{
  "n_layer": 11,
  "d_shared_expert": 128,
  "activation": "reglu",
  "router_score": "sigmoid",
  "normalize_top_k": true,
  "routed_scale": 1.0,
  "balance_bias": true,
  "n_groups": 4,
  "groups_per_token": 1,
  "vocab_size": 8192,
  "norm_eps": 1e-06,
  "batch_tokens": [65536, 131072, 196608],
  "steps": 4236
}
Below are experts of layer 8 (counted from 0) of a mixture-of-experts language model. Rows are named router (the router's row for the expert), gate (a neuron's input weights, with its number), up (a neuron's input weights, with its number), down (a neuron's output weights, with its number) and show model dimensions 0-127. Each number is 128 + 32 x the weight over its row's rms, rounded and kept within 0 to 255. Numbers have three digits each.
Before each expert's rows: a language model's description of what the expert responds to. This comes from a sample of Wikipedia text that the model never trained on.

# expert 52
Size, degree and ordinal adjectives after a or the, such as highest, large, more, first, enough, little.
router:127110115156139150174151127146177148214139164119147128148147125126170144163084125140082122089107216138088080115128135101134192072124091153110137154143157145101127193081128146142110150089125097136139113102148120084143153143113126107169181108129186230086124145160160150136129148104128128112174138147118128136140169173140119124198093162158146148058143154103162126194127137186052143163153
gate0:108166099126128154111152087057118099145098170126155096111129072139123157086141106166115126153123084165071114134087048173177157091144120130131131144210177134103162141124155121117123127159192160194122162141164154152119122159124147122208134194141167166115131092128131122075117139139139158144103059179137128136104121200132125145168143185161075183123100112117189149143142116120099118096090
up0:126107124114111138140119215124090120088126103109160171108117175140106163150156102128087151140108143117091107118180155137170123137099143185100126082078091208177113117071067092105135135113097105124089102163093120116162063142146099101113133171127213173179169161152132085111139124152137138082190113135138115131108108150187159156078153140130095119204129124122130143106113138085192173178124
down0:145099167120170136142124140140114080115152147110152142129070106118093180178217127139110184145134127121052110207181183147057137127087119127129087085104121122134114066102128083151143130193137080111107109115097147158089126114121171159128097164085120115149132125160123146159125119106161106086177125129065114160131138121174149201108126166143114099054167136116112104064109137123115193125101
gate1:119103121144122169143099124087159124194069093122104103111158100127145227140190118176099137140097121125185110118096138110155178098167174140107115142221120159138115114076166111177181147082123110176119122098134138070175099128117168125097187122126136170143149148120160065043144118103157135118204123146134148130127171117114122145129146138174130148097140167112091122123165088144087108123178
up1:137145122089133099152164149163104177084162107110087140104107177147122102133121132128154177150116135146090133147140087125093095097075074070165119104054155151147138151140128165078118165166104124114075087064139129146074163143148071156098104089080139156153120161145188173156181104185137133164150141129125084135165106103131179107083125120103115070192090072148141143095123199136156163166127
down1:145121051105080168083145071187085114070163080159126157068116170082164123129073148137201082097125164088119133128139106099128132112127098127094198146068149112126154148143158132066098169146167156157102121163151143109142135098175092144120131134133174134132176149125111175155123114094127152151092166112077128120104124088103116145076187076120133116157126153086128140137098216088142123127155
gate2:120176169148143150197116135181137164152127173081150172168083100148146120140163120121083144128088190147145148127157093123071175034087072106106150121139099132155078145064167126104116146096138101082140186098120097157097129147110096075133103107165131218087109136163161112088138146129093140115170154139142127151178137170075088143117100141201156129095123133120147119126129140161078126113110
up2:168171100131124061192130086130084165117092160083124128184108105107117142156173093115098133123060132108114158050086116114111147091110151119131158160092064108172070152123170166097087136122114169097148089115110131126112118164152144111185122146197183123096136085121162143149135144132094141153138131174158106060116125103184100117112086157179160118145162181154094205171138145137134094126131
down2:108090195110076153100194154170109177138158152100192147118143096137158112100163095140186113139131112094144113133205161123116075159106102162087148136086085159133096120113083127145115080082073109129131107121161140193160156074124137128114146075045139105092166136099095109162155143173126095152101162115092115173127132112084189151108110087129088171163097140090144127098120142144172104175145
gate3:129160121137164127159188168096122151106124073098109135120145178152119119089160093078156173154114193148182105113179105081123137104121170100125106123133097101029155141120172104178131103139139152103099208111142078132140168068043108120084115057139096171111200130180173154135130146151102153114139089159195089150141115105127088157135146126118127122136143110146151110130088125163131133104103
up3:141098150125134158097174120162103081095111109113119078121103164229091086128123127150142141115162138115131122125138153193158122134204098138120062133154137175174119093128091176062138147077096139189148090119108126144142099109118087154153146109118128161139065146105140120115130152194142130120096099105142098179245129178083144100123087164140130107118116117183120074118117131107107071131152
down3:156133155147100109111187134102151086164122118157143141154114214141165127148133119159065119105131113115156121126173120179160076119170137135146071096113131172174106118176093146104145109117133122166086161141140159131133182155135133150055132086103087083112133111157101080098067214150118163114132124102142089146093145106163180127121203092073152099074122118123184083074103080110134168110137
gate4:154125110131099076173148180129143116155083147115191164166161130128156139184097088152147159146109124114143123195124111147093172130049120147135156166115119074082181180102133099089053150145084126102109105147118089081105121117164141095101160092169131127154106098113141114101133088095101100108188095190153183140141164152161140107183126129168131097065145196127142161149154150141093078115085
up4:088110135155146077102116130080079100122125117156124195142129107150138154075145089167129138106155073096116172147156109172157118159157098121082120134169082192136157088136097091126115070179116157159098145142115087129087117103108096220131124117111184124187095126137107152131142156173117122124091111127102089149132120090167074136052147096224136174140190099148124121124183142110167131098126
down4:125130100151152163097092102127149129121082109124138133095135140120080128134093162083085199114105131121112091137101071128095157091139117097154128127152103111129135103182059107121141134124104217107190088137126137161116116110079113083102103099220141123180140155123190111154112184141072156102135118128122032147153149120130104164189106133098090152103186110080105181092147082154094105149135
gate5:120106140102125116127093081186152118158079186114105175153177131106154114146081175141181135133100123172136054125124102086119152161199090145132114163157128087139113143176174186105129132087195138139134102147109159132087138102103146095142093086128150179105122067104101127111143108115122147088129152145111154109147162201133197189162153167126135160163151187119127083150051106137079109139099
up5:163134079088102130136096147078082152117144141102142149162109108179121171117178112112141138147073110111134194161144093184134078103125146131089171102111106107112158138113124050175152133123100166184127118167156117095142146127136067127148166176096145072093092096139103121125097112132087139133163118140114141130142111065067115141107054050130143079044115125095143204155166103119156162124132
down5:088157122138140140118180120101130075156113146115205113117151108172177081123198065103125184130117103114203161080144114071108125134082131135115070137153148137071154128159152126148106141151136188092140090118119103163087130175091092105173161121146167098158106115112177077080121146153124097143151131113125084102081161129115106114071097146083131175131116053155122098176134079134182095126136
gate6:167158131118134128157059135179138142117075136107139093110109201141168111087119160162143155097090163175080024177127152159142170082168116143083143138154130098083091157071125126094147179101140134103156146130201097146182120163151134075132117141143192147128165120120110138163116176090157124080136159132164116147136156105104159146135097101105177150139083119069099173162123172152119170131157
up6:192150133116106143174154140097130117158123219092075100134079105111126127144112098109147215141161187176068094153109162097144165063152115173130182131096091123186124083084149130079135106070078164141132110142169131106132121150134203087102157112112179177066125120175106135147145096149118113090089163122114156110122165165124133136125116167136168138184126123103166119114146142137096104140160
down6:147148083194193169148070112119143187108086147137144135112140165126074117172119169186125117115140132071160142101102179107141132057111114128142078105126133103151198134123108058074168074106069161083167148148126125104136165127157162119123186127168133089113120145119153162144132163152111089140170181138114066097107152104144109137154139158146139111161170133122160146091188098136100178188122
gate7:101068129193144138177092119159134189189121090130116134171102108146159137109119126130161108137110146153109071150145130116172127132136136117102060152186139126084103154120142118138206139111116134143105166117150127099147120189101132126106121128104128211133090152143095133050182173127195123145147117100089119094160137177186122140146097070125130102100133103072168093202070120155125186111166
up7:176164159106155173167139086089070036136105139165121087095161102154150129138075125143166128148090118127132180094145093203153081128146130152174086084173116134152115091115168122079122118095190101092168136133131114157087122153129082114136091078149101103118138104094136114128096076140089143156153065093173149152131116082120182099077143088084098088142102103169095170086135135090143116154137
down7:127140126165133150087174148121129164173156178123177131141143234117143089134143106106136140138108153138133107127140179115142129070112138101065128158132151156160076149115148124172063188198079111161103171142068130099123079057163138145078187111116094109136156133183184144065114107138092161117184139152095144136160129143109092079130182102134115129154089131101101146166165134138084133113128
gate8:142129064069167111081050179119140112189120133103135155157098131116172193105113157134170118179144122157081103046158102098154108032138049120164153102159131130123133172129139099120085147159091137169141122153124107118102114177095122098123132132180116149094129129145178179109143165106088069107159127124154131087140129121111136179126125122157145148135139125112153132107093090155080148215133
up8:130093138136145117136094149084140123140145088084119152149100127145188096127172148050170137160097103086153102102152155139181172048103115145148162159198201166110139213043166099159164200112155193150136139168131102098111134165106158131108131145128107170173118108112164196137149134126160113128124088169106137130135137116088087125141136132126152121141085124097133107115141170079169098164127
down8:128108079106122114107122135099105134175132071086058207104117147183113120099134156155179112102131097162118133166119125132176148105132135156073168108087098136133076081156156095099134066180107123091111136146114097158179081167171152126146154132173123097086135181159090126150146174121154130089118083116152113115087160168174176094141132066130107115164203074132178183096113101116119142135163
gate9:166148140112112138141090082122105116158090144132149159095087142157188144123122130101150180085085134122107133147100097087110125127139090123091151091105103114117191172043120137161087072118130112183107094122123118128167106105157127130144126102159132119148106137134088150096080142131043061054192122144151087161111091172132144091183187117177147079050133160104182135155099125128117102121171
up9:097110137143110135115152113081123087160112109126124121130164131068081112129188120164108131135183104116135129111107157132183132114166172074168041161099138157097121138110128084118162148128166142059140138104110122147081178160108078169072166167156123108098172101130088111116130165136154177212088094067094185116129180099116131159091087094056163117158111065127121127100168110114139127118128
down9:114066106099133085097153086140172121179160090095184179085107175151166082121148092142135140159128078112179087092142131103131138069136116133059138155139135110126120130089098148075102156101129129138109168122147038128096180135132120126098128134148165161046103126057124079156171156146123108138133137135108117117078125102199134065123092103214130137127159120122139097152163166136118175129112
gate10:075150142146134127150107102162145083100057085162125161094121110124123111126078184154117140082093086192072108095112161127129129105067073132126123119106173122081195140109106169163145168130117126119104119095140112130143081114146083102131145096096196147115084193140151145146117147149063151097137128169177124149156161135094090151143118130163076171118085146123092162201135093176126209106107
up10:088141122190189158125122106147135138134127155133122074132148084064100098150103134116140094133097085199092116112099164125121174104162123111157138130143117140135178198100116157191145118128092101141202135112113150133158095141132115150126133185102088102092111139092186120118111087105114191129159229143124084127109164153148111197126109108126153204091172171124150136118111133169072190124126
down10:197129139158128125141196092126146109136171156131083111141123205135102075147125117120124151118093100145162087163142093116125089118109097163113155082118124096124155129107103157188097170106161090116106129190095103164161135102101112115199081161153203117096091097151106107113121091178112093110158140114099160127130183217141116125156093093187158197087118108153196084134129131166116135104149

# expert 51
Prefixes and first pieces of longer English words, such as ad in adversary, con, dis, trans, sub, extra.
router:121122095106094139117143137125141129109118178140158115119133135111138162158075118164082079057095132138140122131116134126143133154182125124077131117162148138094112193057102150151077142148128145164123072096094098118051177125090102136107137110165101163081148099102122079147112108117133152152185133106130138096071229177159112126145095145162118084090119169106131146174136203161052162071120
gate2:150092170101117105164156166154095105156182161130133122175061134165187131077169119135084094166123092118078142158083130164115103121152066173111163161162076111125051098157137130114144164119161135073123111162160158105123099147102184148134131105206105163141165111142127141098153099150141123104115090099199150130179120122120101092132156126161131087077081109128082087172134178110114150059129
up2:214131124177119129129121169155134108165172170133127134134077107152098126142136168101071134190139129074074131140155090049140145127174137095143097122160106132137091200112124131128125141163121047100152153132162107147131113090161175180100091113110186097074116100098122153154101068136174140096133138113165148130142113152131212154151135131161144135068096069157169171133143133089179144102122
down2:115163115122077116147183102123132141162189156139137105072121060095203110098099089170126120167116129136129154169091160137074138082178133082138126148138103177151157138145073100069133114094098098144177174199057092146131122126081113090144107122086119093170092175171123159112099149188073103145109123122209091145140171152116130103162124158119114106120136099111110152097114105115112108097084
gate3:101099127144090096107113190158140128115090145121154104179137109112127092193112125154099119113116133162141116214121126107156117151150109155115106125128128120111105188120152141220092119191082128152100108132079128067118107137102139172155091127143056139139119119122118079199146134105181120123190104120193101123125165137124087162125155132169113093030160096149129071143104187090143138073138
up3:136105107135160150133177086135081067139132083185129166126169138117115158162148098134029121191135154209085101127132108138121090133138159136126096107062125112138117134124102151101083135155128119139152190166169144144123113160218133109103122161125176129149152172156065163157084169113138119073117151108117161163109179142098110112149177178160170129140078145116099086150188119144163122160150
down3:135153131094156096142130174065162151196107072085053115178129156148163135121176133135136120032131124119120130121130113095132127072123095135142162108051169130109148159116092192171105109125055119150171115120108103121152159137075159157080123128064142182142091111123098112112145146090102118139132127126144084124148110073161055095122115136159141187196161136089146147158104131126149164145151
gate4:105133104172101081114067140108127142141099139057137067142136111149169165143076130107186132126123163094118103141172134115127122153153146183158115116166191181141084149083144114151111076151082136129078118161109103097127084124116131115109081139204175157121124097172148078085151095102169120133102134114116175133134157110132100094129145092177167128062154142124141144110102251123078144123167
up4:129096139129156142110188118114135134104110156114121223111112098109130116143091120126129153095074131072106077112164100125085133110049110089121179162077183077110190082152105099116065209094142073148110144129152108176107125181182112112110141093053092101164127182125178097115149137135065121128139152169142112138117081132132120147157126147130141114118124202110112117116135130111163102079142
down4:114129120191123116108151172089137135200153118152153037098080082103160079091125166124119122114108142129109151160048160150111119147183120147127123137071147153144188189102114097127153124116168072124134193124160159121086107122055094157159129145171105121052151174118130155163120108080103094092121086147104117117096187128124127118176109109120143119141159120178094078151116153165111124161083
gate5:082160110073118104118114064131124070153127157136208103225174193152165140105117114134129141110083113127112100136144091134128188113156113137120143167171096130081145162131150147150159149119182130131117117141155079154092212141098149115153148130240142122093095139126097097085127162118123106135182097059142101103089127151144163128113112100161128078134114137157131123182180105154121155105121
up5:155184090133075150082116101178127103141149127051104195083145144150096098172102123148139117085125132168144122105101077126126138101148110155129101109107183159151130146118174129216142136165078153140142162080098131148122080151175128137136187107140122084115180127161117079127089189168143132133137128181153128110168058152172150088055116118180141092124062116146126106117139093178111106125101
down5:104141138148113100157122120177180134128169070123101103148209122110160150128147125149170103122121124084154145103081168145150098148070150142114165141082174168165099120104114145131129195103120056118181141134125151196124129128149094122096096154113110120055161058145120099053171095126150065141135165095076115125138114135136107117109179128095095119047091143140131132085132148133043139148153
gate6:102116137077151158069128160077120120118085096092119081141156164141159150114046053156091179046135063111094098161117146106112127121156132121121103137166136119115158163127096147101183101192174126136127123175112123128111130126176075130148079106147130091129137097160088087177162153099138168147157141121124067127085169062102152166174148186093141140127131116152093168121101198129114138139125
up6:084119109164086176139093161204121133114132183120154097093126122097101075108131103108151167178104191141140148135111099126073125148151192145155160108174103109116148100101160129117063072153131175146133086124091087148169114141129199182087172120151107111133111190138150080121092099088127146202122189166071140158111105130162152148152118151132138120132080129134179119119112111063097078156127
down6:119169126166104131148177105071129135167129132080177093114105050111153118124162177150167120079135105082109111162069164159128051132071126109130136139140097161095107110105116099092105047157137118143178132079167119126135138149093125124070148134104184147099115114098122172090110126197100161126153106170079194101102091113122160172155155084134151172138177103106120117171124112139112070175143
gate7:145096108109124125100152136090115100112113134123201088102153180068109122140118095170172108077106149096142124116119118099138181170210098129074118154162124118133139126106184217127099134122152142166096095076121155142114149134061144164100084119076076089139206143098102111116106161123086166177172159130163186121098182096098112119184087144123140114107080118169121103100128157169108141143111
up7:068116105143115108179098133147144153128133129127000210124110066163145136113090160131159094116112079125121142135118171131156122140145115121128152146095132175140073184100125088153110165141142117116155173127052095139114107174193065115096113135085216089119128154172143130109139123134125109144110084170105139140181173094123131139065087159102088152146146139096127079124135133137100120106166
down7:145166138189108116159115087132161132152142107154127144081124112080178182105084147099104107083141146213146067082088070150131149122161122162129067156125140120092182110125129103156106152110184189089177128118169083095084128121084140136134165113135100108132110172108125081082119176118116131091157145188168107146093063115135149140098075161122159121163145159131170089132145162050140100135108
gate8:090122106158127138133081106125125125136136173127065122113150135158178167132154089173134133097097176159158148144103201115154150151154118121133118090077115143066080144101113101148144124102146156084135158109131061113141163124094127051158172096177168158088106135112096119087123124093089127090079087088131202079163171189158139112108143071169079092122076130126129172138180108156142191129116
up8:097150090114110105121102108116127153154128098118140138093109143128098196126085089109179143113128200118126133084093094107065106146078090118112148116088129070136110085177150144113161155161163140171042147171157111176135139133151147185065099173133078083105133180173187187134096106190099138134114165147147147178139163073156156121139090131118150136117130098128135143178083157139162075123092
down8:156078111118182113098166059124127154145150137143138096162190150129149155142143099122148114149128135136224076140133061133134135156120136116107165174119127115143159152178119152072109112085127107120009083188182075145173128115112104156111156120145062145131089140105130159128134107145124120152074108119097133135105140172096139119102079075137149046139138089096130113165140147154164088178136
gate9:190140065112098119101137197148119168203170147088172108125127160123089117182185135127196108110131157146148117157145125145200140134121136084122110105130153155129149162151172124143132180156157153094166153170137129186109158122142082086128063106172077141166194092080179115167157135161095170124142115103110166146102165118153145180144063150170121144085118097106122077126154139132121118107097
up9:102098151088155165153080165124103122078127209099149150151118116175124142123132146080108165071090092204123125104200114132127129129104177129154158134114105080086098152101152135146172103115111111155121156160171118115087146117187093168074178112121151129185110141159147149132114116137128127104081168089150069132171163141150145179133223081113181182122095145152115132098180128100115108168114
down9:123120180113173050121087130100194061165148165122053147172166104124139134179124069106164160158116158156089095085118128152148124118136130117116165097163131141140174107154141122199136109120154104122176168128119134146145132135109187092174155170105161116137108157111154128108093158145137161172083165158126124147124158196057094083132198095165156100140152162144117162134158106065127143172101
gate10:068145160174121136124127167158158133103090172095170129155147131155157121128131099103120072159117107099175146165076159137142118080104146121078121147077115229100109104064051134118173107100133149158104126100061148112080110074169158147106132154171111108097161075134121084116091130077124138128165087104098139094067124138142141127163180103137076080130155161126092121146118181137138178088125
up10:079134169057085146121153117122126114127147103168142120166097097124110111192119114123119079094163113086117148146100113126112166181150053144118121179154136191157133158147080120147076148183108145145113112052082138118110151122151171138161103138220104093115123151135169142113078143164132141159133175116154143129174081117065148085083124085114134139121125151173121073140049140162133163178096
down10:123178161142151124134129139181144164133091124148105090143079143165109185150076150211157149147156158143161105087115130106161136121089161094153135122122138117170120143175137113065101115158131143168089114097112103191131096165126066172102145088103077187096124065108138180136052169141186126111071085091142126133130111099076152101062140147110115087140151111099083111101098167168156099148146
gate11:134156098139111145121121160133103115150141166176123149138128162160147130129140124137155116130138144157094099161140133138145075146159128121146114136173125148107117111079171116176114160118161164091165064096119027087095155136108086116073153093089093202149157077080145182145125114099168143141168091117123171094096179196128105178168172089132168163161132082090138156176140119170174097055166
up11:146074130145152156072154161113107124160126210141086060130124158134101122070116123169109128098071123107131081162127137137181082102089122138117104125158090141163099132132094075108102134142120117134140139122154093084142128093124079077101126149126098130096147109084145166143121076103144095156158160095112149096157137168131095170155198095165168161195118092097244136141100126190148103093148
down11:094067169118103108166079102135122123132140156149099112179108071156172122093113089131155138151191153152098176160129166160104126149106156119067132148175130124199087143059140157078111133090133157128102116130147148126181128198162164156074138137141083084153160140187082152138139126071073125106161155163156182133094178168106152169098156118106132183153114139138147173138187110124140111163146
gate12:222137098133097099085144143088118063144111154158149087107077164166119172112064145122117087138136122102115160136137121118194104113129153094133184162080117169167092129100142120132120147097098077122150199149128117128089184112142110141074138116214123133127184089120086154085053138064074140138158122139103085097139158124123150169118123174145101141132132103123146156073157081141152150103096
up12:121184076144083157122080111119141109060175111120125197126139106132160157145090148145145092101203146197172085093128128216110140130096112158114137103055111081105157094151141100127123104135131147117167129138150180115211134087082124151116104064099118161154085156183104104123112155149136038104158110172135114163153107138128148124090099129157112112098145160079122136151124111099111111153089
down12:131179103110105143140180165124096202130043143107099157108137155083195104085095091131136100121161115169103135144073187126127118089164131137120122079100145125128121078173176113127128165176158138154077120147076212119167082142132097059149136145152087130157106135107111121142108157136106120111082145088194175151136099113146168095170166048111121115131076133126104080115113154132164144130128

# expert 31
Pipes opening a new table row after a line break, table separator rows, newlines and list dashes in sports and election tables.
router:103098106071167135149118165147139154147128122106146064154126157165161156203097138116084131091140190176108104125091115087083190103161107136106189120151127161161085139123155122161085101113152111170128076100097113157130137089101129152150184105188126143096145121154100070100110121118155181129148136168119124099126162152127116092159066089165164116110135097098120108189124162155108245161133
gate1:131129086131145145161079122178102155149139147121150088142111124185127137157133159124061112097130209127069127123147116115076186140183144107085136165159197180153113120100176081109174147157088128121058082115126133135163112109144137172125117164160076119179084102184140156157168139126119173148146105133097071152130134175068150108191096123137164078134156123064098112141141138134150159102083
up1:135134123103136135166083111135117135108114180202150125099119146114193126206155152142109077134150133065118086151133136116108180096109128159103119249130211126141119107172170106152202070080131104116093124113131147131146142155155096173097171152144122119124113039158125166156102159062135120109093136115107112111177146156121133157155142133131160118111114127060084139158149133110101139104094
down1:120188098106194114138189090224135146102158084118123156148159111184106170078100116143184154093087135102110118114131112135188175104104114140119095144106088152138121113114113188203141116153157104105104171146098149112119106116093146185164158089138134168129179152128128124115170048111185145088153122102200145148110141112112137050126141132063138179112134103149117106166140128135129160131156
gate2:114106105143151102137127117155204179149067070131153109125102217126071120129124151152111078166158115146087097105104089122088154117110081097184191131131170167180162147140141172124148131146129116143137123116125164149152138082138108097128101106142140116094127208122180095135104146082148034137178088129146091151122168134101135166155062084123152095147147157147082117125110154126059152169129
up2:185145122076101117133161130129147085109140122182155130095102130142084056142133118153088173066089101141122070124146163137120122114120096105057148170163132109170109154116090113135093144154173157123116080127151085130156140112187102069124089165041094136100108129117058087115109129114139153129156179137133133142124163106137076155174126112053184147076156105172155195135140152107177110103140
down2:177168121170064148171135099118127142112088124137152158141128115142184136132135093128136107104132113199122093125126086102115107135140137098141160111068049159074134096090115168112160145137125126145091111131170092166080107144097131167149106105081133133151127119182103192108083125131141114176072114141127033152225124123205140111118091104089108133091153133108103137125100158159050158089118
gate3:124124140064141173163127119115165150151088132151145113094142158193106099133124179150135091147193124128112164131119185090143110112140123149168085137129118166091101105110101185118144133144149178127117110069168155118173227103124105169132158126155052148132127076102124144135195132086109206152068129126158070097100195107084118086132107092148140161101164088136109149149096163138101131175122
up3:108079155129101161214127090199102093098084067142121128106135120150109120091150153111130128129171142086147178111176149109128139137139090130185110128155148176158183097179125166136106063131102132140082144101120078094043170076153140123139102136170127170095149107095116106138133072068097186103169119133149092129115159100145097129117112136153127195111107135108111057184128098096082128120135
down3:132116093107146175101102149122156166160166175081111125193116107149128131191064087143133149182070131130122157127156147128170140140078141175115114083118128155053126097162092159071130082126166054108126141138123123135126116164140078175097120140145113129150047156163129128127133111133176146191148150172172145172170139067192128147157189088065154125138138091141091132113086130096113123138122
gate4:100101111101148113177084151171146141165183184060136085162076097121071152124058161068089133129125106059168134092150144094152169162109133132145135144103150118107067088085143135141127138131143115133122127112153132102097052084138177107131103111150163115173127166113164153117119147155170139140146115146166122107177142155109148083119093153082132136157157164070142184170123180159086105082055
up4:133126172099088139123107153091142128102070145223148139130160147129141154130173076137171143137144147156134124148145094091141042056132140085115112108134136144118141135183121141088133160150129110138123133152062079131143142164114128133134138118122074119068143084073112107100153052140108085110106171076094129177061112109113098125145206116194105080143128108183141067095161112119124130171156
down4:067136114075147169131115135085100088169130163166128107116096114126108143109096088136061112116127186134155103147186075120158167116102083124110152121092104104144194146064114149148123153153139128152134153134117148169066184111126059132106149172099146080144172164148126102117118141114169098146149170172104123098070184143131144058090118119142176147167196154098100156109082147133171063149099
gate5:106077144071154121152162141193152154103112116109077095154111115134157184132141127142129157047154086107121099134118075145124122112157120176128126166183153129164131136094069105176150164157147120134053126145130092122114119101069099126072102090089132161101103129092059159089161125095105100078108102176095159122160164137109158113122158148100139053153116143199153104169081153128106194142110
up5:040145114081157077129138149188155097088146048105125113125087085162142136097144135114132175066142105122156156139132100117156130128118082120114159127183121115185129167046075114136160163136122139125071146137114143132148101125125104121084092106123181181127121160040123125131164134076095105091108131205088122135155143134165159138119152139141147077153102144197097122140112163186132155173125
down5:143116135138167133092086166116140161134203077100068080071163079105108080142128189086164097112180166162090143188157147108109108110091134142160157132111116140136161072129109057150122122117094154061139161134139091208136127095152164115122151111104069164137147159042130158150139112154116160106113060133119148104138121099111124088111117127104150110102151080128106146128076129152074149077132
gate6:114103135100184103098124144173197157110099149083104116103143151144083127101168123128121171100124123143104080072092122078163163134165113105139139138100138105150152154140125102104084169094075143091194195173151146140096112163190167123122136092171165120129123101106083097098147255115164130114154117117096092111153160143167153104188140128136149078122077129058130104137165102114143118148155
up6:121112122085070168134153079113121131130163125161161138122105142123172099085154151025129183151163106151111157170181129127148147086056152122109053062117173148169137186097131109139073136117134131143215143134110111148164134089142118124098134102091155155128094148093097094107099116134029079119096146092123110135119137121069096140125091122129089160093090104115086159138165167147116138118145
down6:071091179149085127110121172181134152100135088162114108110142098095120107118207057157072158177117059120094172187124122133110186110140116082103145099110125090156168152154117131117121100113130161151101085163096109145068137142087130039127091172154109112160161119103160123145171101125149130078133102158147077149163078111142161096097119174092123157071108123143086168164167112135133127167130
gate7:113098146097167147129091114070136172147127084084113144103091176156145079132157186105099109112132133129123118139151128102161125094161153114072117116146097132135160139095148116146080135097098199103129080100122089130105149097075135128202118176143141126057109144084205120131148084085142195139132110166107160083124156176134078109096118082138119096059160061151159097157073140122074167146141
up7:128134094131151160153137100148057167117156121144093150121103181166188139144116132114170157120117085177153145139161101112122214133108130093083147139149141109183062096094126117176196108095139180132095135164139186115096147126141144130153141185139123108114160167057141133128071078150138164131163143167162174077092098156130133131090117127180097144079161138119143184181077081093162163120112
down7:143079203096143132070111144121115126155149129137154092125135094069087158077171116144125110168172136112126118139113090184112105115092143075095097148157099217099089145131109168059101094130126136127128133146093137171130128121141169158174111159192141116083132130132100210167171091187126143105112133073096159166128070119110072122127179113151142101156140157089163100161139099178133116071140
gate8:110155129155167150158089129142119130118106128122132093118113149100120188181131114171080109074127150149047181134172161056162165146158064161120111111176173119106094150120187108116118111163132142147119145094161098150085074138137190131158176098123145139084116103154189150101130195163149120121095105149105169107128120107184170110140065111100107119110138097146108136170070159114103162177203
up8:162141112187102103142117116118119141137101073117115070131085153087109145153077164128103115119139130192028125190109150139203183161143095180165099111202115184063125125086131107166106127149126103125088103117145119126158089065148165094110132131180165119108125139144157120126129124132163140084125110092108195129054115127138161113138107094125162126102092119106070095126119163167183161134153
down8:067128110103072130163131183112146161086093092120194217114148132164126138137168140126137110153090082168130130172165166158177128151150123142181069189074144068144143102137162090115122109131115137148104148063105151121162136132088062143135082144111112107154129133149122110076135114168178216150123141113149111143167139070180159098139184114121118099105149124104120118114149098102159155122060
gate9:034089128110177126089130182107105121157168143149143071112111139138110163113108193132135115167131159097121146108086134079134148163149142084106149107141153129187112100111146125134137140137095055155132090122043126117123163118177115139123152134122126147171137115146104110115146154110145144071088141142127131162123165110111172061169099121161066119080118138136019068107202137120129181169095
up9:103124123111158112099134136093114121139159161172114090201148193156077094106151145128105161202079110114088117149171172161139129120090143114116164161150165101119115124089151118144201130106096187117155129119146141143093157125132102117171159141114201137173124156091125077055135108171112118142114118106106108191105184096126127069110126098127119151094098127127117167112123037124048105160067
down9:102083125110180096135118162205133139114122061070146136136059107057186087160104144099087114080105148116108122136125121082098083142095095151126081097110150068158092116092162123099092129137159083152123191179116182092104135135086133135084148132162096138139174144160097102132107125148100137175126147110125123116115176100167140128106123132184095127169157110109025152092090095141119150168137
gate10:072150123161097130178154191059162171115182138085169129068086143139153182179090114090130107108126177130132094104109142099142114153105084143167095176101139113064149156099105084107104109113156105180159086115117175104139065143174119136112138139152120159136135072184164155131127137142118109133079176156160130116192122170120125104114074108109118058103115106118096175156134120115199098117091
up10:133145102137099148171168132109135151092177090104146125133147149084110185109085168135139134152085119095161120126110178047126106178157106163162177192116160150137187170162084139110128176096124144153163099178117159111116118106167123170131185155136058153121129136177145166119137148094128101113149191173120129091126179183074139123136011082130124140154143104138090168141142125150157121130147
down10:143175109138136073080147141125093108035122149116064142177110127110131125074126149118126134176121148123199152151160125083133098115067119131139178157095171150151175138145135125141141153186134116102121115103180187128104101085089126104178196096172130192122151187181123132124100077092124143126143112138175110101110067102138159120162110093111164107126093105189129154109087107077087132085155
gate11:121145095145162155120137117166155097162087119137178141130148188126159079173139134123143161186191155123099163091141116144133135098109113141113151146115139148137047118149174086146213086145160142182171090170178082104119127082171164108099093120125105123146125152182130128165179129153081117109186109184122124173119136078156159108077090126137162135131137171113098139163106211110184157086148
up11:072164151207161158068107152135102154068137083162099134114144165182122114120135077115076106145137166191098179150128102154100097106156102133153075115128140089094081136103142164103125117088121097167173108084131167205060120169101149129087134157131142126126141128149134172129118132157111116165158078217106109141167151122160093152171161081088144141090155075140126071137120145126150109156109
down11:107114104098140147094133046077132126138130122150159120134097145157085169081144181167124138102122062153116120039145108169114143119100200105109189152098177180165188150147136137179147174188108143089163116086176096114086114114091103120168116163108167081119107130125160113113147138185150132153092167153123130145104133171144114046127149162131161126156108105070151123091113170113140125178128